config = dict(
    n_layer=9,
    d_model=160,
    d_expert=32,
    activation='swiglu',
    router_score='softmax',
    normalize_top_k=True,
    routed_scale=2.5,
    balance_loss=0.0101,
    optimizer='adamw',
    seq_len=256,
)
Below are experts of layer 6 (counted from 0) of a mixture-of-experts language model. Rows are named router (the router's row for the expert) and show model dimensions 0-159. Each number is 50 + 10 x the weight over its row's rms, rounded and kept within 0 to 99.
Before each expert's rows: a language model's description of what the expert responds to. This comes from a sample of Wikipedia text that the model never trained on.

# expert 33
Pipe separators and opening parentheses between cells in sports, filmography and discography tables, like "— | 16,154", "Chevrolet |", "– (3:19)".
router:34 56 64 38 58 45 40 68 39 38 57 63 45 59 46 60 43 62 43 56 58 49 57 67 44 36 57 40 63 67 47 47 35 36 38 38 32 63 37 53 64 59 37 61 66 48 46 34 36 59 57 42 58 60 54 49 56 44 54 55 64 53 40 50 60 47 52 60 40 67 50 56 58 44 40 64 44 31 33 43 41 42 59 56 37 61 59 48 45 41 55 61 43 55 46 69 37 38 44 55 33 61 45 68 39 53 61 59 47 40 67 42 43 55 51 47 41 67 61 61 62 39 53 60 57 59 48 60 46 44 63 61 60 45 43 60 60 42 37 58 52 45 39 38 33 68 47 59 62 46 35 57 40 47 54 48 46 52 51 37

# expert 14
Digits, months and names opening cells of pipe-delimited sports and results tables, such as Nov 2007 and Feb 2.
router:42 62 63 39 63 40 41 63 39 40 60 55 41 61 45 58 37 65 37 63 61 49 59 63 42 37 61 39 55 58 38 47 40 40 39 41 33 60 38 53 58 56 42 60 62 49 44 36 35 59 59 38 56 59 57 44 59 44 61 58 61 55 38 42 61 44 53 61 40 61 60 57 51 40 49 65 43 40 41 46 37 37 57 58 38 62 62 39 39 43 57 64 36 65 44 58 38 37 41 60 34 60 50 61 39 56 62 66 46 44 64 37 41 59 42 41 44 64 60 60 58 40 51 57 62 62 61 59 38 39 59 60 56 46 41 53 60 40 41 59 50 39 31 39 35 60 47 61 59 41 39 62 39 46 56 46 44 64 53 41

# expert 29
Colons, parentheses, line breaks and in after names or romanizations, including bin in Arabic names and Thai, Cyrillic or Japanese bytes.
router:43 56 64 34 70 39 40 53 36 42 59 54 34 55 39 55 40 64 35 51 58 35 59 59 48 51 57 40 55 53 33 68 39 40 28 48 47 60 42 51 55 53 35 64 60 53 37 48 37 57 62 39 52 48 58 33 53 31 55 52 53 50 39 47 76 45 45 54 34 56 68 61 59 44 41 58 46 48 41 35 47 42 56 56 34 52 65 43 43 47 62 66 43 70 46 63 42 44 39 65 42 52 55 68 35 58 49 57 51 44 68 44 35 60 50 42 39 54 54 55 56 30 46 63 54 50 62 47 42 44 60 59 59 37 44 49 64 40 52 55 51 44 34 48 39 60 50 67 50 37 42 67 42 51 48 45 52 54 56 49

# expert 47
Short capital or initial pieces in codes, acronyms and names, such as WHO, Thai, KHTB, match and battle, plus country codes in squad lists.
router:40 63 60 43 58 50 41 60 40 42 66 62 38 57 38 59 39 66 37 62 65 47 61 63 45 39 60 44 57 61 39 56 39 43 39 41 29 60 40 57 59 66 47 55 65 54 46 45 36 59 56 35 53 63 56 46 49 48 59 55 64 49 36 48 62 40 56 63 38 62 57 53 57 41 45 65 40 35 43 42 35 41 58 55 43 61 65 41 44 49 54 59 44 61 43 58 38 37 38 61 33 58 43 58 41 44 62 66 42 40 56 39 42 53 39 46 42 63 64 54 61 44 42 57 64 61 58 64 48 42 64 58 55 46 41 55 62 39 40 65 50 37 41 37 32 67 41 55 55 35 40 62 35 48 57 43 46 63 55 41

# expert 57
Possessive 's after names, and words like public, private, own and without, often in institution names (St. Thomas Public School, BMC Public Health).
router:42 54 63 37 64 37 41 59 40 38 58 61 35 60 46 62 46 57 42 64 60 46 61 65 38 39 61 41 60 58 38 50 42 46 41 45 37 55 45 55 58 61 38 62 61 50 37 37 39 58 58 38 56 57 62 39 58 46 51 60 65 53 33 42 61 35 51 63 43 65 62 53 57 38 46 64 45 36 45 39 41 41 59 54 32 58 62 41 42 47 50 59 40 61 42 60 40 37 42 57 32 56 45 64 41 53 59 66 42 37 60 46 37 57 50 44 44 63 65 56 55 38 50 61 57 64 61 60 42 38 59 63 58 44 35 60 61 35 41 60 48 44 41 40 37 63 43 66 56 40 38 56 41 49 59 41 40 66 57 40

# expert 23
Merged tokens like ing the, as the, of the, part of the, and words after possessives, such as forcing the, whole, brand.
router:43 59 61 47 61 46 45 64 38 37 62 61 42 62 39 56 42 60 40 56 59 48 52 57 44 46 62 45 55 62 46 53 43 37 43 43 39 59 36 49 55 51 43 63 59 48 36 40 40 60 63 39 56 56 61 42 59 36 60 52 62 46 46 44 59 37 54 61 44 63 68 62 58 38 46 65 39 39 32 43 42 40 63 58 39 56 62 40 41 41 64 61 38 57 44 60 40 36 38 65 37 60 46 58 40 49 64 67 41 42 61 44 47 56 43 39 41 66 62 59 54 35 44 60 62 65 58 62 45 41 60 67 51 44 37 62 63 34 40 59 58 37 35 44 41 56 41 64 54 42 33 57 37 57 63 37 48 59 52 43

# expert 24
Capitalized word starts in names and lists, such as Mad, Marc, Chicago, New, plus endings like -ond in Beyond and -ors in endorsed.
router:38 62 63 44 61 52 43 60 39 47 58 61 46 64 41 60 44 61 39 60 59 54 57 60 45 38 61 36 64 63 45 50 39 38 42 43 39 61 38 56 53 61 38 61 58 47 41 36 38 62 58 36 56 55 57 44 60 40 59 57 62 54 37 50 60 42 59 57 35 61 51 59 57 42 47 65 41 37 36 46 37 37 63 55 34 60 61 36 44 37 60 54 42 61 45 53 38 39 41 57 39 65 45 66 37 51 63 65 41 41 60 44 40 55 41 43 40 62 64 57 60 37 45 56 64 66 57 62 41 40 59 70 61 41 39 59 58 37 34 55 52 45 39 43 35 65 43 60 61 42 40 64 36 43 58 45 46 59 58 50

# expert 60
Articles and prepositions before a noun phrase, such as a, of, to, number of, series of, and -ing or -ed forms before a.
router:34 56 65 41 64 46 46 61 45 40 62 63 39 61 45 59 47 58 41 63 64 45 62 60 44 38 57 39 61 56 44 56 43 42 45 38 41 60 35 56 62 57 41 60 63 50 44 49 36 51 60 40 57 57 62 38 62 42 53 56 63 49 40 50 66 40 55 63 38 62 56 56 63 39 51 66 42 39 38 43 40 34 67 57 37 54 61 41 42 43 55 57 41 60 46 62 35 32 43 60 43 60 44 57 34 51 67 64 48 49 60 41 39 59 41 42 42 60 65 56 57 32 53 61 59 58 60 58 44 40 57 65 58 41 38 54 62 40 41 67 49 39 36 40 40 57 42 58 60 35 33 61 37 49 63 33 44 56 55 45

# expert 22
Word-final pieces like ium, iam, ía, el in Latin, Spanish or Portuguese words and names, such as medium, historiam, Isabel, plus leading 1s.
router:38 58 66 46 61 49 36 63 37 37 60 51 39 61 47 59 47 61 41 56 60 52 61 57 45 43 63 41 58 61 41 50 38 44 36 41 39 62 37 55 50 62 42 60 59 54 43 38 39 56 61 39 57 59 54 44 57 42 58 59 60 57 34 39 61 42 57 61 37 65 53 58 59 43 47 62 38 41 43 43 38 40 68 57 38 59 55 41 45 40 59 61 41 62 39 58 40 34 42 61 34 61 46 65 41 44 61 63 46 41 59 44 43 61 38 41 46 68 60 61 59 38 43 60 58 61 65 63 45 40 59 56 50 37 32 61 61 39 36 60 53 46 43 40 37 61 41 61 63 42 40 66 40 48 62 43 48 67 58 41

# expert 11
Final word pieces of non-English proper names, often Slavic, Scandinavian or Spanish, such as Vålerenga, Vytautas, -ović, -ova, -ía.
router:37 59 60 44 57 43 43 55 34 47 64 55 45 51 47 57 39 64 44 59 64 62 51 57 48 36 61 31 58 61 39 49 38 45 39 43 43 55 39 54 57 63 40 60 58 50 44 47 40 57 66 36 55 50 63 37 64 39 49 54 61 49 41 47 62 43 44 66 44 65 58 60 56 50 42 69 45 35 35 36 43 43 56 55 36 58 65 37 39 47 62 57 40 68 45 56 46 35 42 59 41 63 52 57 39 49 50 68 49 43 62 50 39 68 47 40 47 67 56 57 49 38 55 54 57 58 59 56 46 54 62 67 52 44 43 58 67 39 49 55 61 39 38 43 36 62 39 57 65 31 32 63 40 53 60 48 34 73 61 41

# expert 56
Of the, on the, during the, because, and and plus a letter, joining phrases and clauses in descriptive prose.
router:45 61 60 40 58 46 41 66 37 42 64 58 38 61 47 63 43 58 42 63 60 51 61 62 45 42 62 39 59 62 45 53 38 41 37 43 38 60 39 59 54 59 43 62 57 53 44 39 34 60 60 37 55 60 56 41 60 40 57 61 62 58 37 47 63 41 57 62 38 62 57 64 55 41 46 65 49 40 36 43 40 38 59 58 37 59 61 41 41 42 58 54 40 62 44 58 39 34 39 68 37 58 49 63 35 51 62 68 45 39 63 43 43 56 42 39 46 64 61 60 56 36 52 59 61 60 60 61 37 38 63 62 56 42 38 59 60 38 37 62 54 42 36 44 37 62 46 62 59 40 38 60 39 50 59 47 46 59 57 42

# expert 13
Cells and pipes in election and results tables, heading markers (===), list-item endings, and French/Spanish particles like de la, que.
router:40 59 67 43 62 42 40 61 39 38 60 57 43 60 47 61 41 62 38 62 60 50 60 61 42 40 60 39 54 60 40 52 39 44 41 44 38 63 37 53 59 61 44 59 60 48 41 40 38 60 60 36 56 55 55 43 57 42 58 56 60 57 41 43 64 39 58 65 38 61 61 59 57 44 40 65 48 39 39 43 36 36 62 60 37 60 58 43 37 47 52 61 36 60 45 62 38 36 39 63 33 60 43 64 34 54 63 64 47 37 60 45 39 61 43 42 45 63 62 62 56 37 47 55 63 64 61 59 42 37 60 63 55 46 35 52 61 44 39 63 50 39 40 42 37 64 43 58 57 37 35 60 40 39 58 43 44 59 57 43

# expert 21
Semicolons, commas and "such as", "including" between items in lists, especially infobox genre lists like punk rock; indie rock.
router:37 59 65 36 57 47 40 55 38 38 61 45 45 61 44 58 42 57 43 60 57 45 63 57 37 41 60 40 57 54 45 59 36 53 40 47 32 59 46 60 56 64 43 60 67 51 49 47 35 65 52 41 59 55 60 45 58 39 60 58 62 45 38 48 63 31 57 64 34 61 58 64 62 44 41 55 44 25 42 51 48 40 67 60 36 51 60 36 44 46 58 60 42 57 37 58 37 34 44 59 43 59 44 58 37 48 64 62 39 43 60 36 38 55 44 48 49 59 64 57 60 27 55 54 56 61 53 63 45 40 72 68 61 44 36 53 57 46 40 57 46 45 47 44 44 61 47 59 68 43 31 57 39 45 55 42 50 54 54 38

# expert 38
Capital letter pieces after pipes or semicolons in table headers and stat rows, such as | GF, | W, | Led.
router:31 67 66 45 48 61 50 63 36 39 52 55 44 56 45 61 49 57 41 73 42 47 62 58 46 51 59 34 59 58 47 60 35 33 49 39 36 71 44 47 57 75 55 54 52 53 49 35 27 63 60 43 63 57 56 45 65 53 57 61 56 39 44 49 59 42 50 54 41 59 60 50 47 35 38 57 34 42 35 48 39 49 64 55 34 65 72 43 37 51 55 57 48 49 51 51 51 39 53 65 41 67 53 65 37 52 68 68 51 45 66 32 48 58 53 46 51 61 60 62 56 42 50 56 55 46 54 57 40 34 67 52 50 47 44 55 56 49 46 64 49 49 31 36 42 74 45 57 55 55 40 55 46 47 53 46 48 53 48 50

# expert 50
Vowel-led pieces right after an initial consonant cluster, such as ag in tragic, ass in Ambassador, amil in Tamil.
router:50 54 53 36 69 54 45 61 33 40 59 75 37 54 38 59 37 50 44 70 61 52 61 56 40 50 56 48 61 58 49 71 49 31 42 36 39 50 42 57 42 57 44 57 51 30 36 45 35 55 65 34 60 61 61 48 56 45 69 50 63 49 43 43 53 46 56 58 48 58 55 54 58 38 42 49 42 40 32 46 30 44 58 45 41 65 61 31 43 41 48 70 34 53 53 51 48 51 32 57 43 44 32 53 50 47 55 48 51 50 63 45 54 54 36 43 51 58 49 75 57 51 50 48 50 58 43 56 40 47 53 62 63 52 45 67 64 49 45 62 59 44 40 54 43 62 32 64 58 47 28 52 33 57 51 39 41 57 51 47

# expert 62
In the, for a, in a, and political words like President, Party, resigned, plus word endings such as -ense in license.
router:39 61 65 42 61 45 41 62 38 43 65 58 42 63 46 62 46 65 43 62 60 50 60 64 41 40 61 41 60 63 44 52 40 41 44 41 39 61 39 58 58 55 43 65 61 56 44 43 40 62 59 36 55 60 61 41 58 40 57 62 63 49 40 47 64 40 56 58 39 64 59 61 58 43 43 66 42 43 37 44 38 38 62 57 34 56 66 45 37 42 52 59 42 60 42 58 37 39 40 63 37 59 41 64 36 48 57 65 44 42 62 42 40 57 45 43 46 62 62 55 55 38 46 59 60 62 60 60 42 37 64 61 58 35 37 59 58 40 37 61 53 42 38 43 37 63 45 63 61 41 34 62 41 44 56 43 45 59 57 40

# expert 31
Inner digits of years, large figures and scores, especially 85–88 and en dashes in ranges (1656, 1765–1770, 42–71), in tables and coordinates.
router:41 61 62 39 60 52 39 72 46 46 57 54 38 57 32 58 43 59 47 58 71 51 65 58 44 50 51 40 51 58 50 52 45 46 41 45 34 57 33 60 53 66 44 54 59 47 39 53 52 57 51 42 65 59 62 46 57 50 65 57 67 50 37 43 55 48 46 56 38 68 50 56 56 50 45 59 34 45 42 41 30 48 54 54 39 56 68 43 45 37 52 54 48 66 33 65 36 47 42 66 36 57 33 49 35 50 64 55 41 48 63 42 39 66 37 42 49 66 63 63 58 50 55 47 53 62 50 60 42 45 59 54 49 48 24 61 53 31 39 64 51 52 43 42 30 66 51 56 66 38 39 53 42 45 55 39 44 55 57 36

# expert 32
Wh-words, infinitive verbs and -ing suffixes in running prose, such as how, what, enough, forcing, try, bring.
router:26 54 57 37 56 58 40 57 41 38 67 56 43 57 44 57 41 69 41 59 56 54 59 61 44 39 53 40 52 72 44 60 40 35 36 44 40 69 44 52 66 52 41 61 57 46 41 41 38 58 56 35 60 58 58 40 67 53 57 54 59 57 44 42 63 42 61 66 44 60 55 58 54 37 43 54 45 37 38 46 39 39 64 54 43 62 59 46 38 46 52 55 44 61 38 60 46 37 43 60 37 61 42 50 41 45 68 63 35 43 60 45 46 62 38 44 46 64 63 58 55 38 45 65 58 58 60 63 40 40 56 58 52 42 38 49 50 39 44 55 47 40 41 37 34 60 42 55 59 51 43 60 43 61 68 39 34 64 70 52

# expert 35
Determiners and adjectives before nouns, such as both, between, former, young, different, prominent, famous, often in biographical prose.
router:33 57 64 37 65 32 47 60 44 38 64 57 38 60 35 63 45 61 39 56 53 51 57 59 45 43 63 30 59 70 38 55 40 37 41 48 39 60 37 58 61 69 39 58 58 38 49 36 39 55 56 36 57 54 59 31 58 34 60 54 63 55 45 44 57 35 54 57 47 61 54 62 57 44 47 61 39 38 39 44 42 47 55 54 42 55 59 45 41 46 51 64 43 54 46 67 41 37 45 62 36 52 46 60 40 48 61 61 42 43 63 46 49 53 43 51 50 62 59 52 59 37 43 58 61 66 49 56 41 37 58 65 59 34 42 58 59 41 43 61 44 43 36 43 29 59 46 53 60 44 38 66 41 47 55 41 45 71 64 44

# expert 19
Line breaks, indented dashes and pipes that begin new rows in bulleted lists and tables, plus the word put in shot put.
router:42 64 58 44 58 53 42 64 35 46 66 48 38 60 39 59 38 71 42 59 61 47 60 67 40 39 53 38 59 65 49 47 43 47 37 42 39 68 32 50 55 63 36 63 63 53 42 40 42 64 61 40 57 55 54 48 59 45 58 58 61 49 36 47 61 46 56 58 39 61 52 57 60 43 45 62 45 42 33 45 39 35 59 60 37 61 63 43 47 43 59 64 43 64 39 59 36 45 38 60 36 53 45 56 40 67 59 65 45 37 61 40 32 59 44 42 44 64 62 57 60 36 51 58 63 62 60 65 48 40 58 66 57 46 40 54 60 43 38 64 51 45 39 45 34 66 42 59 54 45 37 60 39 42 58 50 41 52 55 44

# expert 41
Stem pieces after an initial consonant piece and before a suffix, such as d-ent-istry, kid-n-apped, numb-ers, c-row-d.
router:44 53 53 52 59 66 37 65 44 51 70 56 44 62 35 73 45 60 36 66 64 52 57 70 43 55 49 39 56 57 38 56 45 47 43 51 46 51 34 63 45 56 46 65 40 33 45 49 38 52 57 36 63 70 66 51 61 41 66 57 55 30 47 41 54 40 45 57 55 63 62 52 64 50 38 49 40 45 40 52 37 46 56 65 40 71 60 52 38 49 51 53 46 55 45 56 48 39 46 55 42 48 39 52 42 47 52 54 46 49 54 47 46 49 26 41 51 60 68 64 45 42 63 56 54 59 55 68 43 49 57 47 62 53 34 60 57 42 37 60 55 36 47 44 52 54 57 61 69 52 32 63 39 68 56 32 53 59 71 43

# expert 39
Runs of empty cells such as "|  |  |" and "| — | —", plus inner pieces of surnames and place names after an initial (Karlsson, Friedman, Havel).
router:40 66 68 45 66 49 41 58 38 46 59 58 43 63 39 63 42 66 39 63 61 54 57 61 40 42 62 37 63 64 44 55 41 39 37 47 31 63 37 50 57 64 43 64 59 50 42 34 36 56 59 39 54 55 57 46 57 47 57 56 60 50 41 44 61 40 52 64 47 68 54 55 62 38 47 62 47 40 39 41 42 36 59 58 40 55 58 40 43 39 59 60 39 58 45 60 41 33 39 62 32 56 48 71 33 58 59 64 50 41 61 39 44 59 44 45 35 64 54 56 54 29 43 54 61 56 50 61 44 42 59 65 58 47 38 55 54 41 38 59 52 43 37 36 39 62 41 60 60 40 39 60 41 52 58 51 50 64 60 40

# expert 52
First tokens after line breaks, such as === heading marks, In, During, Career, plus odd word pieces like th-ank-s and m-embranophones.
router:43 50 59 47 57 45 46 60 48 40 61 58 42 49 43 62 46 68 46 41 54 54 60 63 44 46 54 48 58 59 30 52 39 38 32 38 30 51 37 63 63 60 41 63 63 49 49 38 50 55 58 31 52 57 51 46 50 43 56 57 58 47 47 37 60 47 57 64 33 73 55 53 59 35 50 60 50 38 39 54 45 51 59 54 43 60 67 48 26 50 52 62 42 55 47 59 49 37 49 66 34 61 42 63 33 65 58 63 46 39 56 34 47 57 41 43 39 60 73 59 58 41 55 56 55 51 64 74 41 50 68 53 49 49 49 64 59 34 47 63 72 46 42 46 44 62 40 49 49 53 40 55 48 48 64 44 42 65 63 39

# expert 36
Short words or first letters after the, of or with, such as y in your or yeast, one, single, my, you.
router:28 60 52 40 56 62 29 63 46 27 58 57 40 60 47 63 48 55 37 56 51 44 49 67 50 47 53 45 53 62 52 68 51 40 44 36 44 64 34 51 59 74 55 56 68 39 47 32 49 59 58 48 55 53 56 44 57 40 61 57 59 41 52 48 61 39 38 62 42 74 56 52 52 43 55 54 40 37 50 41 43 38 57 63 42 54 61 38 49 52 50 49 37 56 41 56 39 41 44 69 28 56 50 55 38 42 64 63 43 46 51 30 44 59 42 51 53 63 51 69 66 38 45 55 54 56 52 64 32 47 55 54 51 49 45 50 67 40 35 56 54 38 41 38 34 58 41 52 53 46 42 52 45 48 68 51 37 57 73 46

# expert 42
Pipe separators and line breaks in table headers, such as Listing | and Elevation |, plus has and pieces completing names like Rolling.
router:38 63 59 41 60 44 40 63 40 38 63 60 42 59 40 60 45 63 40 65 57 47 59 57 42 44 61 35 63 60 42 52 42 38 37 37 37 62 33 55 59 60 40 62 62 48 44 41 37 61 60 41 62 56 55 42 57 45 56 56 65 58 39 44 65 41 56 63 43 65 59 59 62 43 46 64 46 42 32 41 37 36 59 53 37 60 60 42 39 40 56 57 41 66 45 57 43 39 43 60 37 56 47 60 39 50 61 63 40 45 61 40 36 58 42 45 39 64 63 57 59 36 49 58 61 62 56 60 39 43 60 58 57 43 36 61 63 40 40 62 47 41 39 39 36 66 40 60 59 43 36 62 40 45 58 46 44 64 52 42

# expert 27
Mixed tokens in tables and Central European contexts, such as "of V", "song", "King", "president", P. in Magnum, P.I.
router:43 62 63 38 63 43 40 61 43 39 65 57 41 60 44 61 45 62 45 63 63 44 58 57 39 40 63 36 57 62 45 53 40 42 38 38 39 55 38 53 59 62 43 57 60 54 43 38 39 56 58 37 58 57 59 40 53 37 65 61 59 54 46 38 65 42 56 62 39 59 61 59 51 40 50 67 50 37 36 42 34 37 63 55 40 64 62 36 41 45 62 59 44 59 43 57 39 39 40 59 40 59 36 63 39 47 59 65 40 42 64 40 42 56 44 44 45 65 62 60 54 38 56 57 62 57 62 55 39 47 62 60 48 45 35 53 59 40 39 57 65 41 38 36 39 65 47 63 63 45 38 65 39 50 56 42 41 60 59 40

# expert 53
Second letter or short piece after a word-initial consonant cluster, such as st-y-led, f-ix-ed, F-r-ater, plus words like Some and Four.
router:39 67 52 50 60 60 42 61 33 39 74 58 49 65 39 61 47 69 34 60 55 47 55 59 47 48 56 42 56 57 41 53 38 44 42 49 35 60 37 60 63 58 34 57 57 49 46 41 47 56 52 37 61 61 56 48 57 46 52 59 60 49 33 45 65 39 48 58 33 63 51 54 52 40 46 61 50 38 34 46 42 35 59 54 38 63 67 42 39 50 52 52 37 52 40 60 38 44 49 58 35 57 53 60 41 57 65 70 45 38 63 43 46 52 31 45 29 66 60 55 60 47 57 62 66 64 52 58 38 46 59 56 50 44 38 55 54 37 38 55 46 51 33 29 33 63 38 58 60 48 36 59 43 50 55 42 48 63 58 43

# expert 15
Word pieces following a capital N or lowercase n, such as NE, Ningbo, nitric, N-terminal, plus word-initial prefix pieces like applic, on, out.
router:52 60 63 47 65 48 37 61 37 45 52 60 39 61 53 56 28 57 30 59 69 39 65 59 21 49 53 46 64 65 47 69 38 40 34 37 44 56 27 53 60 54 37 66 64 54 48 40 42 58 66 33 55 63 52 53 50 46 48 55 63 47 52 53 52 35 58 54 42 54 51 54 52 29 46 50 41 46 49 46 40 34 50 51 47 55 57 42 45 52 54 58 36 53 47 54 42 42 52 50 42 66 43 59 39 43 59 57 40 47 65 33 55 69 39 30 49 60 46 72 44 34 50 70 55 63 55 57 28 48 48 55 44 40 41 46 49 39 36 51 41 45 48 42 43 57 39 49 61 50 40 53 49 57 53 46 45 55 63 41

# expert 4
Conjunctions and adverbs opening a new clause after a comma, such as but, also, however, as well as, there, plus participles like joined, leading.
router:40 49 53 44 51 57 37 64 38 39 61 61 52 71 30 58 33 58 39 53 62 48 66 52 46 42 48 38 56 62 48 58 33 26 42 41 34 53 32 58 63 64 51 64 60 50 41 40 47 59 56 42 62 67 52 53 64 38 52 56 59 46 40 48 57 38 69 69 47 58 55 66 50 48 55 63 50 39 40 43 50 55 54 52 33 60 67 54 34 41 57 55 46 57 23 71 37 40 40 55 42 71 45 64 46 66 62 52 36 44 54 35 28 56 49 51 44 56 56 55 49 43 52 54 58 47 63 54 40 45 55 51 50 45 44 55 43 36 38 73 53 51 40 40 42 48 46 55 55 42 43 51 48 50 47 51 42 55 58 49

# expert 59
Final letters of acronyms and word endings before heading markers or line breaks, such as MIND, SPD, KPiD, and == heading markers.
router:43 66 64 28 66 50 42 56 37 40 63 58 36 61 37 58 43 61 43 68 57 60 55 55 46 40 69 36 59 59 41 53 45 43 47 47 41 54 38 62 58 57 42 58 57 50 39 48 35 59 59 41 58 56 59 52 56 39 58 55 60 54 46 45 63 40 55 67 43 66 63 51 55 44 44 65 36 41 34 43 42 40 57 61 43 59 58 43 41 47 60 54 32 61 47 56 42 38 42 60 43 52 47 56 36 45 59 65 41 39 60 41 36 55 36 48 45 63 57 57 60 30 52 56 52 57 65 52 40 40 53 57 55 38 34 69 56 42 48 62 56 46 40 38 44 62 44 62 52 30 40 62 31 46 58 44 33 69 65 44